python train.py --n_layer=9 --moe_layers=[1, 2, 3, 4, 5, 6, 7, 8] --router_score="sigmoid" --weight_decay=0.0
Below are experts of layer 3 (counted from 0) of a mixture-of-experts language model. Rows are named gate (a neuron's input weights, with its number), up (a neuron's input weights, with its number), down (a neuron's output weights, with its number) and show model dimensions 64-127. Each number is 128 + 24 x the weight over its row's rms, rounded and kept within 0 to 255. Numbers have three digits each.
Before each expert's rows: a language model's description of what the expert responds to. This comes from a sample of Wikipedia text that the model never trained on.

# expert 45
What it handles: Lone space tokens after commas or articles before an adjective, rare word or number, such as "thick, leathery", "the thorns", "Book 3".
gate0:146154136144154194115121089115119132128112127126117172097099121137086162110128166093125134100113117150178134137154123149133131181138153131159126135110113146097152167122117129136129088114134117
up0:120131117134145143102122104135102130140141115100092150108115110142138117132145135086115200154089149189147160104160138167160135116135114125101155118148114123120142133128109088140132165095111103
down0:111083156121136082132178154167125101157090156133089111159126145149183108125108128143137130118116110105053142095098136141165142112113089145133120129104117117150143079099122146119136180140133140
gate1:159142112141143102120139099098123139133097136140110082170116092069135119151096105148174114134138136076151115139089203124135126126134130143131122097096128125106104150130139132117105144164144113
up1:152160124142153096116131096101119129134144130157096084138128101089138077144099100173177106144090128083172106122117169116146119124139088134117136144096163132126133116123113098113105186139166140
down1:132105128134091128138155164136135165122107130166140160124115144137142117094167114152154134077146122146120218090141108096132117141181103095174134151139133128148092129152129132156123070129125151
gate2:147173108117091075146139126145128133126115148102144134140151139117156133132119139120123118133181128137082164143125138114134140130125167147141121086130159156098116081167125112148110092190120152
up2:116137130137165112116163115153092155111164123107117137107135113089118127142120114160148175184103137158129154108187142136151124095151138140130125105139131140149115107145130105112117157122143105
down2:115106152129157151150136112122103159133109075120095128099131160121144156109136164108149138111130133128170131144177135132120122134112128101126126108148107077152132146105107143099140136091151101
gate3:130163089115092133114130125105157134119117074132099088151130089123099141134114107156192120101204136096137151149087123094123167126117134152131136125133108137136119160121105117126084165157092137
up3:158088101148086108134141102126128123092150123147112093148142079130112117111092107125157170141174109118149136135124141141152139087125108139127085076119164139139109132153120084136097171140110106
down3:140082108132117160097102128120130106141143151128149104133158119111133096119125124124174131138089129155140111086174143126091118141139147123110119154148147116143111127129110115118099125146160094
gate4:121137185108134118132147117162110122124139149112121198132134155120134154077148189108084166110117137133149142115099127145130118154116152131149089147107098121113155145178133136186131094135137064
up4:150124149139131101158145102115107141108151146087160216137166135171152136133195172077112149118058155133134156104099129128115106118145158112136100128136088108111136148147152102208128080109110107
down4:135079127118099132108103135102127140109127095151123116125155107120107124112079134155152161131115096107136163166101131108125117115161112167145128124140148145118117078131126114146133126116147107
gate5:108139137073114140136130083118111102141125143128117156110147116130122170108121099144112075134116132118123136133125122132135116164114220072106108111178158129138124118114113101148148106162148121
up5:135103147115106144119148106104103139095156151118111153162154132123109113138170092141172130156100129112072155122104146146151098101134149117074143129137172127124110124115112101177149152116149104
down5:127105130108163136138146134121125089132102161075163116137150134113154087133127118082076162094155091159101109165101115134077127119135119110148158115103121148128154066143160116137101137140155122
gate6:132113168143134156175120112115120133112149136115151121133168101152104100186126119139128077157130155130120172117155110100123143124126161143133157167129182135128126074118117142159101112116115140
up6:103118103163144095132140150167104135124131112145143145141116098095126164142105122130150146117151147159151121104123124100202135144129145149125115137149204097118169153151107161117133157146136094
down6:155155172110125108121105127110129052154100163083092116139148133127124162100153129115142115160177187127122118113117109108127167139132138114117120104086080187139142123165180137126098120104145123
gate7:131118104102109125151140093124156116159090172124121126114150130120102091154142148090174123105111149133119131117057179160114105121120108146129175138133144129094108101107132110127123149128135157
up7:126123127143167131129161083130106156119147152098114121139145083146147102100135114092122126153114119119106158106114178168120101130147138149092161139100181140133083112135148084152124186108121133
down7:132137143109166155167147160090137159113111141110132163151117157100119147153111113119147138131115078124143124112154134111077114148074154101118124114101131123124142121123111135127096098131119111
gate8:133109159101122142110106137139161127162130135161141157112127128119119135109153178158113115153134158106123144122111091111111139131108138123164113133077169185133115120129119117133098162113144148
up8:108094132112126106146123131090092128091120123112183136126161121172158146136076093119161101098154129125137137140090132124123142097132101130149084067109138151134140133109123129099154125163132138
down8:123083114159126131137106145112153123115194145066151123097130116139133112164120111088156141150102124124077106140088142126129152136174161110132145115139103149159119116140083061185152117185146123
gate9:113132137109117143129130116137146108171093143133082087142162142143121135134176123137120132160141143106135151156122174123130116143131162117138182164136154099156117060138145092142136124134181148
up9:150127168172116134150121191089140129123128124114178128086137138117125122138134140101168104109151122121118132136118065143121171156117170120116085111138136177112146164132146130086116145161100139
down9:118128091093138115115099132152146138168121160145122188091149125109106128132113156134123125178127117111166134156152122106177123165132139141115177169120122116166096093132107121156170145098142120
gate10:090151115124108149141124175123105118116136142108142126124144135119125136137117136121147135135147099094134096153118168214139132145110129155122103136118163127118128102118170113139109123145121123
up10:109135114117137095143137187121140125134118114127151125126140137076149146117100156117121118124158119135170168118116066066156145152139143187173144148149142140116137167146100134133138122118165131
down10:121122115122150111157101153128120107114083112123153125130132165092130113122097164150141112136148132116142175166139134106126151123149152144136150136121183075098148155142090120135122121127091169
gate11:142139144133078163133092115136115133139128138114135165139140150105090149168119165076142134101119164089142125146123151138107106173117110110136188115118120095117108160130120148113155113176079111
up11:113147109106147112143136145112140119144157136123147111137101120133165121110158117136070150154153109159137110112117082130149155091121168125152078113168101134119167141146114163168108117099147119
down11:092101143104126141136145153149105124134122142104139138148125199087092148110139147103144124118121100131130116107091112105117115112117130058131145129103140133094162170148106138176125124118123157
gate12:124105133142137129170123113117131129108124127104123101124117104069169114091090116106102124150147120117158081128097156120164200118118112191135074171167118152126147164136139139121115131090136127
up12:135115115119170163084117136131145113107114147144125129157084127123151103110115110109092087145163071099139115137138142146118134152128116139095147162156179154111152168125105127109128140105109145
down12:113117117122121114095155131148079109144152117156148112082084121111123162118160095145115143154132129150162119171115138109117166128169124136121143111133144124120128146105146165122152159080132145
gate13:175103141101120129124142144110107126117177115127117162120134129136101109146139122094164130110111139114136115137101184126144147163112125120145124137112143146111133152161157111128162090137093111
up13:155095124136129095116151124104118145085139104116114134160136123129129118152111096161194118155108105098112115131091138117157136124130117165121112115093123136146130131139131125082145082097118129
down13:108124110118134149121146110123133159101133139169164119168141127127144191128170132094115160142117128114113131099106158088095135168163136146123158122126100133127135094102057111116110142104143136
gate14:139147137140136184156084119126116125140140170122146113131105116113106067148114146103168072123166109106130118188092111137151142117121085085125122128115123143111145157127118121145127129151121130
up14:101122141089112097096124152144143114161061127156111133125143133144155194124105118143115114135171152134129114147133078110100172112112184154175145140142153097106160131094091165127107110102132122
down14:129122108069137165124144115125122114146098122130165116129115093141175101175122147155118101125135155143111140159077079131110101104131164139114083161105151099124109105154173078148112116147094115
gate15:113146143131098081142120144123121110098148138095123182112100142158149133138104139181171112111114111199117145129114135096143127119116092158089111109115104160130144115144113130124115165147162131
up15:127089127121123146079109141111138126146127167164167082133107079113093137165139151135098102124139148108151124141117158165124162134125152079108082118108188122106127175116116153123131093132116142
down15:117087096060097089115118151188135103103180127157170152103105120117129147135137120133138143119134077147125125103150170133151130077128099167127115135113151147175148161136145155176122110145127149
gate16:114161084150129163143119142165165141114125134107183166156148147136120122161106172049127127104110126169143126135105118142130125140145113090114164152153094119132111168142123106074126142156107137
up16:117149152142123144135074124146152137099190168096123118108127133122076121118124173104106175101073116154096107131134163181150114188140125100094123143135135146135105114104141120133134146132131087
down16:133122124139127109182155132134104137119122152135111122126132107124126134140136144164114138145165094085128163158118146130159154155160133178119115089144108133097102072138109096093133126158161126
gate17:127074102122117107097136125123125126113094105129117100122145109087137117135102129117131122114103104162127103111137160110134166115116115119126123127144163166134139194148167120168149097123154100
up17:111155115139129170121116158135127119157178140124155092132105124145129133138137095131136102119156146133119151139095103108134096141118146148120104132145136129143142065154075107095107137152101164
down17:146097129157138089102093108130166136121120119134148113083123105087159099183122098092103134093125112134113132127127163108121128127095119141111129165137133146163098090096137150178123109128160135
gate18:173153133141154141130144134110107126105185146084127130103125093170137112178124079113158112105074134114140139129076115100129137134120182133103122131123123122121130118173138124136125076151098140
up18:101148097138115126143131127156116118133088104125128135135127165162147130051092167125093126138132130145121131141161125093105120110141101123149130130128109123100139101108114129127119180090137125
down18:156119127126164153162133092136133121099141095118120141138140138120138092127098152130110145106119150123140152132150134156151135118104125109080123112185160080131135150132179145091132116102140100
gate19:070130107107137184122132114125111135172110142118112136125123154116130154123126114154132141113114065094154127128124177143138114095124134154139160109192132057137101093095146158138123154121134143
up19:104152131072111124140133159177150140156098113129102082104119125083138147109101081159147117138145123107084108137112118105066136142131128128139183127106119135133129130166145150086113108131105118
down19:122133129163118124098079126133124132125140159104159122105140121161157129188135149195122133143122135108151139137110137136147132123052142126144100114150136102147086147125126128140135140111114136
gate20:132124185105152126213137089156108128115122170130134096108125143141101139089113172112082168114115151096197110131110097143123123151144158121169140104132099111129120150194142140155117135160139117
up20:123105166108160112181158109103096136134107125125121109071125163154142145102123141134106146128137124118184136121154090125135129148133156108158111086177121149153160133188118124159129147127157134
down20:137109101147096130095091140097169123088125097152122114145113128128160089081146138141174112107136103142088123135138120104149126098170085185129121101094138131134115097199155168133100155147142144
gate21:148130131127093106185108125150141133125093146151147122102096083139099142150153127111170161150106143094168120148077114124095126112113120194181130108101105076124077124164147139173133112157125173
up21:156118104134092128148112094136108138117121122148142109124139070144112116115127080085124141151099104129122157127129106117161119091160113152129110129105138146174090092122123133139180158118118089
down21:097121134146157180092141155094144157128128088110126151129151126126135128098134128150105121121104122117151148105158159119142131155097154106107130071138126186170107109109111131142128143073119125

# expert 9
What it handles: Single digits inside years, statistics and table figures, like 19-7-7, 3-5, 2-1.78%, plus word pieces like tor in tornado, qu-or-um.
gate1:109144118133139126175126158144152084146094156133159133096144171165116138145209155105145132108168144148118121137111159105134126139093139116141176150125146115148128109115126119143155141156143083
up1:119182125140156144145145121109146118101149124136126143103107127148079100107157138118177122094164154128141141139154141110110113148123096122110156150095159082111122157122122114116119122144118092
down1:151160184169149118114150156073144157119095131153078142131096136151121114128124133154143137059120124167133120118118138113099121160166086117088156133128137152175090151152157123137157119122125109
gate2:117086124125127125149110150136109146112115139132136130091122096117169122125124149144120129151153155138123149126137139147147161170113105130100142135141140134134120118103117132143096139138128135
up2:136142094120125142145128160143114157130108112122137149134119089105122154202108123131126140120147098161132118172131128122136113153147160131149167107099137106112145067146152126114170061138128116
down2:155147071169128154165118116136104155143096153164145170150103127112122125142148090119115124146096167138102159169108096118116151117122162136132121117127113136141144153115087122133121155101117055
gate3:128159103123135115118109144173111137111161142110131125108131153173170118113168160128118162091121130162162154135136138152120123122130108136144145169144136135115122108118099092146085098094084136
up3:143115139125097171151119093124168146100137104147103068108118118152104071105128114115108156171132148128155125107136083164085140117141130117128117114112163117134077163130174087103134126107189136
down3:124130141109095139149117132132105155086152142127126141089165128163172110100114128152125109166138137132119100098093149150152109130146149156110153141098105152115139156134144144146113113084079176
gate4:115157098097168101148148100149108154132114141125134148110134138128112087143123149126151116158132096133125092134068183120151146110126119149112156120203173111106104111127157129160166154174127152
up4:151151117095133154157166118144113145195130127125128155105115148097128124134136134134148121147130104146094117103135163136164120122121113176088147121172135101138108090134129170143149170156152123
down4:164118116150192131099138119068204140128091103099131101126126134137119138137124072178144134151133126144163150128145137144191081110133138119120137135130104116110130153135112185140110177120153083
gate5:140138153131115143111110153133128075134157077123117170099117169174125091104090154128148150101126170120139128120105143152132128129127091104128143127125134129106135111188113142118107142122125152
up5:170138172109122153131127119100149120097152115149106130133106133184096118109097102158119148113114165099101098137114113120080148131159108056160146111108139169115115125143109121099141158111105093
down5:131118128145137123139144117138130076145143127093149149113108144127144128143077126163116146116123105119121150162142139134096109160135144084105087130168160151112127081149144116145122113155105150
gate6:140107142119125114094103181154129133152108126121149134119139139163101119119165163103091141106128124138131202103134151147141134155109120117120125095106091170155082132133109137129110142152168153
up6:091101118120120109165150138098106080111135107083173147155152149123134119153086130126119141157184140128143130158142139112138155078117158162142125118119112088143140133133123112164125107120100144
down6:118117109103122112171088122103124166121128087148133123158122155160136130124120101147090162172045160110094098141094112088110153122133117158118132136136129143101108141127105157107094110111146134
gate7:144129147081155131126129164092143104144103160142099140110143156151123118118125119142112105084111126107115126170119131098108106147132107107202154123133156146119109098143158116129082155140127101
up7:132148131158117134146096123125131127120120118141124111136139107127163104131068131129128145145133102094103092132092131110124114084128166135143092105152136084116116133155149106131149117118122134
down7:112123151157126169124100133145117146137163136104121146156109108117117152155119147153144170120158126137162155138177122119085140155085130148128151129114108104122168139114076163093131158072106184
gate8:078159144077127117152144110192130147138122136133144130151131111116121144088102128129102127152100095167119090167137119095129161140137167138138149176130134149156125105145157100118133126127143081
up8:107128129128132126108119127129125143138100138117084109122118114090135122130166137112076137139145124125158117129097132124130151126139143104157122171168128185133127144128130127141145115107168070
down8:141129117131149149135127141116150070139119119133107077094142064115155135164119163158126114153132134157137155130087132124160101124149149096130113122156118149143128176103109181089160154136142098
gate9:163100156128088145099137108096105130089147133113142165146122121107090116149157130095132154127155137153155156125150140121115138137143108134129147086129113074055108153158081116144126135136152080
up9:102116069125090133135140157090118148112108155126111106180127149181103086138112129142119090139132163134143113111043128120139111099096104151118091127103124099130130152097156146142148103197145134
down9:124138139126165088095114165150162126147143140108160132116116125160131139101068110075139113114137185105091160125131124124124148149194108120169142067066091153100119176136123124129133144132103110
gate10:089123074132130133129159140166143146117160125131112154095121114171128114144145124097112178127059164146135164094140124125124145142093113158095091127126105139116157141115084126111132147120110126
up10:153058200088139156128105080137104118137149119129116140137111152139161097087107135133134107167145103134140098134116128137137149092152158159118123116166081107123111119147144099150133153111141141
down10:143101144077140114180083118117123089164124097121103153130168148171127122106137144136107145149104150119122132124133145147129156146082160141139136114131151108099182121125163109158111119134147148
gate11:113120163128150126122112120122136116146110123115104148118148145182177138161129116122125125149168125099128141155126118097138117110120112132179127121100159114145113130130117102135079141124131119
up11:144153191148164112134117104163097140168121128104135144170137164103121125093125127135138136119117107175116129133140154128171099127100179145087113148149089116131078100108097144141121151154148116
down11:100136140135136149141158120120109123106106098122112131120139142075099129102157082099171136114109117136142131108121122140161140130141132162122112141121071116153108122133157159117129165136143104
gate12:088139147085133157107113108118132144139156149147112134093127125127169158123144131123135139139072122114119150148096105118118129111139133111178099159181113158153111145157173176120101099074163124
up12:082151128072109119138117132170132134148131148143134134113116119146147149087110128116153190117072129145118133152117124104120167113112079135146128140147135139170117140129152111134120113102158153
down12:134093123119139148137137115153146131096101097139123135154161152124134160110160084160115112150127114118131108097136136117122116155144127091145154099058078152117105139168137166139146179107103123
gate13:127108113116155128098102133140144105161136115137128133121132171139115118120139135121128072169151136143130166115143117113127151143130157132174173114119122153151099104133103105139115152144126189
up13:136116145125081123155148092121122164106121132108142096142117090129143133152096124141131165109078124104144087151136129151124128079129122115106090153156135136111140164130133162130132132126151102
down13:108093110150106134157101096129099142160105139099115176141127180140103109130151160176151130127123137127142154178155148094109146145144120111148149103196161117143138139102093123134178097093127139
gate14:107108099142115124115102132112127114117145104109141142115140118131149122135115154137170170147150143130147155143094142169136132130140115172115115140124170136132092147124123110119093135110133172
up14:106091133125110142151115171133148137123156069124101143123165144139090120144136142128181132123134146137116151140140122114133109136124084097129094143131140097175102149127132100114125100135166178
down14:140142141141101086141132139132117126115109147092130135123116164165106137122078127172194119132166112139125113151172154132145152122125098159116139140101130096151105115168145127128125139149109152
gate15:053130124115145133144137159153114121110106120092128124113134164099117090134145156131132097117110149148135127123145160127111153154112121118146139171188142137086138117134142096137134131104166126
up15:158163108111138138105104112103113107121136130127121147104159114144098127159067109135087131149156138096116161142106121150150170110164143152095146109151137137170122112140156151133135053123105131
down15:083128086156112072121109134161150080128151168136115105149134101108134117181154104120132123145134090110082151150141171122162127118076134153108099109113137157140153141111100125119133145132144081
gate16:134145096127101110156114116163115148096120119121177138114118141149151175173077136123171115142173102121116086175161126147131134154130132136170129133131134124113183132163166106126160117123115165
up16:117147128113127113132109144177106127116154135151140163124107122111167130160095129114172116143134122129118094150160118132108134168155109129155104112110105179109190082119140112118160157118076129
down16:142121120120107172140169129086173152143123115111092101148070142153066159131108106109130125131140115122155141116120086144147134111131130133096172169114090093093140075140126096137146116109203170
gate17:142128118127151113130087208158137147091108124121098100114113092111161116118116119127103164104111117117071112118137136170127191072109094135134117119126088105167132140133133139118104140111136172
up17:120146123112123121138107162171169135172117129126128069081134094108106123147117105100064104113145112105099148128122112108105147086152160097076136130164141141160135143159137100100151132099139118
down17:134135143154105176164114109106152148127126099139122106092136094090121132134090122121110115145144107103096126116131130122127102113091117137116115096120127110126149190162110129138142147151097086
gate18:111127113066140144116158100130123111098141101139140126130136140113158159092133131126157107132180099105153112126119135131131105127140126125122144058118148079154090151132130150134158114157113116
up18:169142143178095112131098148106133139163092155126144109142147096131127149143136126106110156135106134123165121149075130132137155132120112113149150149135093135136147142124144150122084171100131122
down18:120136174143124104147111140112127103144172167117111122106159132115129136139147098143151059119135128177139112134127139108069095092131146111122143076132138141142115160111104147168154162154119125
gate19:111131094106163118093125143129126160111119087125133104124153130135122128150113153141089145114167103144133135152124127121126155167109105135153119131120143140208088146131107129137096154131112076
up19:170102143122105110123134138108115133128110147123145113147148111132102164098157128145161134140107134120134093135102146096154124077141147148102138129142126100129095137162146127149114107108120139
down19:135117127170138165116107138092115134107113136125123103144089105107129111145171132127143111136123142124153117095110117099155110097118147122112114133137083115106131136124104133136114085137138139
gate20:110167103084131119141161145130149140094153116150118135138124100115111156122072129179101138130109094146110120173118125123110122142145080119121125113122144089139126142123169176126111116113107108
up20:137117118172130145140094148147094107145092121105132127104137156136117111165168112094132117113122125113150139105136156118130150107109178142157158157104138139111119102145067111143126139174129084
down20:112177122084130100116150121146130094129170159099144138116138145131131096106116175161075132105139102135060123123139153141166100125068108132098160124123134137123108148169153129138111112152164152
gate21:108126143111132135136118106191121114138125146136148169124161145167137156090166141146114128128125155149173162150130144121144109117126107127094202097107112091095109130099146135164151159133100139
up21:062159095147103109099164111124131106132117189117138146126149146128130144127109130126123134090112148137120117095121120125112092151129110114112159114156113098106107119119141107127070117095120150
down21:083149119143125158130183147098176139119166104156120143149119134110090134104127130169130130136143109126166112130141106130150091115145127139121169183148094108123131121144130170119064105104112126
gate22:092131130087180123116139114107138115110124126143140144101126127118130140167136129113134118102143108140168087141127122089116127172144171153164126173149089141109139101176191124121100128089128147
up22:118117098068138127107110119124137124120108117126125131083157084134086196124151113137125135118120156111144132161073122131131138129127177127129132106170129088103135162149152153127098096092121128
down22:143104079158142161150036158122128143101134112108160129137111127135113130097135134124134134107140116135131156170098143148136141121132108089113181126111093112121111130149108077176097190158151111

# expert 44
What it handles: The space token after a pipe, colon or line-start dash, just before a number or list item in tables and bullet lists.
gate0:137137180089109136111121147148148135104130148116081139110123153112117101179154118150117069123156126145081144126141124102102169174128137126117158142114142139119118115108125067125131090138142125
up0:125176166103124160136125109127144145126122159099111113133133113132114104133144161159119091112091123127071168138150120112116115172142151117141127170146117118135088113105147113132138125112173132
down0:125113115138117118144117091141190164123112143131136132125161150108159128135116097132130150137088105145086137097150128113118114117111145092138129133141148119132094152125123124079105154086090113
gate1:112145106119129127159119137131122129097145153165186131164103105158120170139119110104114137095130114093102127177143139188107148115123109118104091110126105130130128134158097141117157114113118136
up1:172152136150129105120123104085121134126132196142111111167108141110107077172181173107126168084140103086139145125132131149158158132133147095141121117136086173112116134142109120153143116125145122
down1:119136143141157156148172107129159175092139103143079121128099134140132138107122175119133128168147108079110138119152125142099137130167127118120119106134129127165119107123157127175108070123126091
gate2:151072114113136110139115129139096133121116176079204107151105141139134125151119140085128152146146149138126116098141125127159122123151145086141132149150146146151149122141149071126134112102152184
up2:110171119132130188134122093109156137091160106158076148129110091139139118148167131158128107118142095120097145141100131112097092126115087168123145127092083084117115135117110168121106170127110138
down2:138127120144157086102107135126095117150162118122181134128152121133110115142117171166113124120099111135107174133145157162126125121057162089128124115152127095085097105096113100175134092132095115
gate3:137117152114110174091137098111152123160152149152103120149120128125124113089167098117155086129109133168125154162097143146087113174132168108158184151140103130106125134136159116099121064129177115
up3:121174144133131079150124123138125098113126163120097119159108163106104106137170078121164148092110133124090132125105146089150159110091113139117113137129156123116125179146123119124138143177115108
down3:153114166124161107149091133161105096133102116156138145114123152115110080136156124134145116116167125124127081141095086106125142123124119143105144166179115147130134173146132105174125139163117120
gate4:152109167109123128154098106129149110104148099135095149130139138162104134115118123108074118113109095088124103152142134135100180126142170131165079142148110121112158125169127081106118135096117115
up4:131146116102134111093152090130120139108145133112159137154127127109157143140149160166159137150157161133124138108111145150155134090115154174109130080101125147125114146125071177169111135132153143
down4:121149122133125142113127095105125159114167120111150155138097168151141114073149112157111099130124128146126149084133077125113129101109148150145124127107108119089105135067125133128145145146145114
gate5:090127110136136142158118120143107137097139109075098129147108141124147116168134140124132143150118188161120135128115143123114083127107131085099123083090153113095106130100113129123125122148102160
up5:109142114122118111145166125132056158106123128120097150118094083109130102146173094177133135163096162122118135087089138101106107134121118143115132118081145110156096093132133118096107087108125145
down5:142065152148117086106132116139113174115122126152143152117121124140143113147091173103114168118120133190125125167165143166113102123131117156161148144139168138177167127114161104166150171110167108
gate6:130122154116151116143137069130115147094130093119160095151106132101132116134131141131110116148124110116107119139140123083119154169132138133151138140145142079127159110110132128126130121117073082
up6:151116066165144130094157136104127141085137112081126106179120134104129111128139116165108143083152123145129155112133155111177131127130128134116143115135135145125098160170131110144148068143132101
down6:116060164134146132151108095112107130142122117126102159097082160125142096124130113072105141127109129133138107109145070150116098135127089106128130141129102149132090110104126175118130111086133124
gate7:092122146094105093132142150126131133168118153091108134123155131168139159107097138178111144085144157108126092168131123063087156127123125139117198154133122138159110113173191129115127097116170120
up7:132141147080157131106148141112132137168091096123106076140148146131141117141144125141153144154102136119090131131133124113136122150134153099180126115125152136141140066159172108140135099093155155
down7:107154110125127143151134153109144108087106082099128140105109141131157128148126132135143112129118153140144098125099169129106162127154104114156124123098106056086156124153138113096113184141135178
gate8:143102116090120126120107148140131112131141123144153163163122124159154159155127117099122141125143129149175125180121106088137105131095120136140152110138082149104135169170137118170116122113117137
up8:154102159147110113150143076147134113111126149146102144132133135138105116108152142133194104143146141115135110118098174147121094163138124134135136122111149145099148151165103111172124125123140143
down8:075142153184164130165094103151143107126135108146107165171115107163133119150164129109136125126152143139091093134082087162086105152138115093139079084146111134120086163086131104118113103145135163
gate9:150153112132134173145096164110154138137172106107126085142085119124085150143136114159092115123111145137157118134148149090117127120137170140118135156141097120109125175158132077116129092141141132
up9:112140109140123156121135126139139136165140127120123110109107122074135140117142112147122176122094127094152115121125133091134104088146140129087197124146103091129115088122146085130104091127159118
down9:118113174134121134166100117147128096141131134102119126129165123144125097166118122141101140110107132125149129143096122113115069156121119103130147134171154130156157098106140138116127096111092148
gate10:117117120134126101094089166111188118130110153147137154155110143102126173095123116173123164142101110116127114144118141130126117158108172157120132099111108133134135115117159132122143145130147112
up10:153117134117145135099135120089118163096124155140146139127122116124124104151087122125093099156105137138131152077154156146103121167160129092141109132103083133145101151160126127103146104104140138
down10:100134147145131159140088093127181176091082115126131127141112114097142131138145160123143147112106098129130113180137112140130113155093183151107150112146102095140125054135157098156136112109195111
gate11:120123138114118133096098097105119129201130110146161086144099131152125096103120150131084138138113146101156116145109144119156155113140152157142158132116117098148111080135152111163134098169188130
up11:182124110143146149105117104146140146180143129164122128158133145095130099112162155122103101151115135140150115114177142134155169149145180148167139174127111133133093128158084138143139077132147138
down11:124136112117113149087154143129139121153152191159136127121077093162145154127157123091192099103137151151142077111161101112126134110147129119113177102115158115157108156158131111096167132148108121
gate12:163106120144105138116113163135111143156099116082149146117114107113114124132146122076141159107142163116143187117143150110148100139119141120114136109106134148132061172107118110121129109140087082
up12:173103125143117127128104153078104149152104090142190153139147111125090137121122110130103133111137119105189118130124138116096151153147177105107126132132111130107085164115131157116150110144101073
down12:108154157149144132125138127123145126153152141142138115088129099131127142101134148159123076073123101160116155120142106156120139139202096090178167114120165134151116135160140102126133141123158120
gate13:132180140135125124166122108103116139101089126172127081111132117140122114143110127151104132090120092083121142127138136134099149173132172120132104118136121166096142106139129149137101145120117130
up13:093114141117138159115122101189179108158139131132099158112102149066105170105133130122139130113152128197156129138130129162134130146106088116117159138118155104157143101074125121113140105138137154
down13:160127126108065167131119116125147137128147124109133107153126167092102134140176146129092119072126131148104131148128121124188190116133132093177127092127128141165125133111120122138178143090139095
gate14:149119141163135139189107129118161106107127124126120103163072109103091141129129123122102171066149133134114098144148137108104093150108123094152093132143114131110153119116104125161115135100162158
up14:122105111128139069114152136124145120179138157118117119162138117168155151104125103105086143147105157110150131139113089123172122076095122156121120148151142179158115142108153116127092154126099098
down14:091122152167118107102162130147153162086181139089153087138157152124079157115131082123138136121105165140167121107132143135128140146167119144112103151139098124140136131105123124143132138151116134
gate15:185132100122088119119098093168139141110130121178117143144113156090117129126124151135154080088140111161132112149109184122157146140118143089177112166157142166100169142107113155182096089150173162
up15:091144182116106154134128175129153088140112130125121100121159130122122114144131176104113159125134134140096124098081150106048074132101095152161182088114145075119122140135160096101108131104118112
down15:103114133131123094136155156134075086171141149147114136121109103134165112155144128133134144146134162147150108106096104099107092118206143119146162145138086102170146157150119146113166127124077113
gate16:138118118081134144129130119154157109106083147123144107145115132119188134151134103137150128095149117126135106154094161177076129087110144112150125106152172136121143128146108170165130139133146129
up16:132066121121117137112147141137118136103098120147103097151149118121149175137131117168109122167149121156154151112081145147108157072127157144108133151163174130130113144129120120156145124144178133
down16:172123130104100148128140116146139114145115142141086120153161126123085147089133111158107126089173133088154133133121114104135154114103132157103119159105156100125088133112147099149159126141166132
gate17:122145128127135115160105152139157115136129110125124136119127147120152093139153106156169088141107092079128131134160179106099144127132137143150184136103123126130146147195145099145142107119132125
up17:097151144103117135119143107143103121114165160128141168132140133108105123139096152096081154139149160146155163138091097144149143119120112174137114131123115188114129130089073150151106195151142114
down17:130109099157113118124140126072100155143094134145142102123167105160139099118159096148126152149146105109142185116110135145131126154146126117111132124111109131115129116140141130178139124117121150
gate18:129133169114117123123098094109157128143174132170159123136120108096108130157133134162089055124128107198126135171142137074088166164111203144134110134142166148122121166134125153162157152143131100
up18:165099142113133147104145102153127127150115139144123142152110143089162078162168100123126094127115131134101136114141103125105136149113169156151102183163106159104117130127091160137131138144124102
down18:073141115143092153160160132097142128149137111157111119144121097113166146126114082062147096145138176150133120094120143094096109154127116146146169140155134152127113138128128134144116128174150097
gate19:116103155125118101153080133136115126161129102129151186092155171115125122162157185133102121183138135103158142160135127118144146100143122153171124131180125098124116141139140099129124159120163183
up19:089117103139120133070167151131110125123115189127120113160077150123147125146110118127130116083130121155096111104106142123116109146117130114059101130107123182103144116119115152146141114132055074
down19:097057110132143142130151139122106097140095129102130141138153134087122147112118136200089128156125124099140112118115098125116160160093153122158070106121116119118117081158165091114137117161122099
gate20:143133143123152168115131138138140124121146137152088132126106140104132132140131099182142090157138066127075123141131156161126175146113122161139131101086090078103106126146112147169102147101116115
up20:137121119137184146073143115131151152127115147130092135147127145121129126142117135162156103142138091135124149126111152155119166110150134110091150101144119098137128113141126171174121143107149162
down20:167135117135157165144113145114145147170108082191156132119159134106137141146104054095139093098169112103131116132192161129104147102109099161111107138107123160161135149134133111164120134127139160
gate21:140099096124118144132101137109132130137100132132096179099119156145137147109120126096182144135137128161137118124090120107101139069112141128091178147185106104114124171120197123140107138134131109
up21:112140138127115129148115145150072126101182116161148134128124086157088099117147158097109098107116128154128110114092132142135151165137104088089071112145139129100109130106131068134122129111117132
down21:163129141156114178103113093135104158141101147154166146126100135102148140092133133130120136140120090122158149116163163138141124154128112165163152108159100093129116088145128142143109133114148114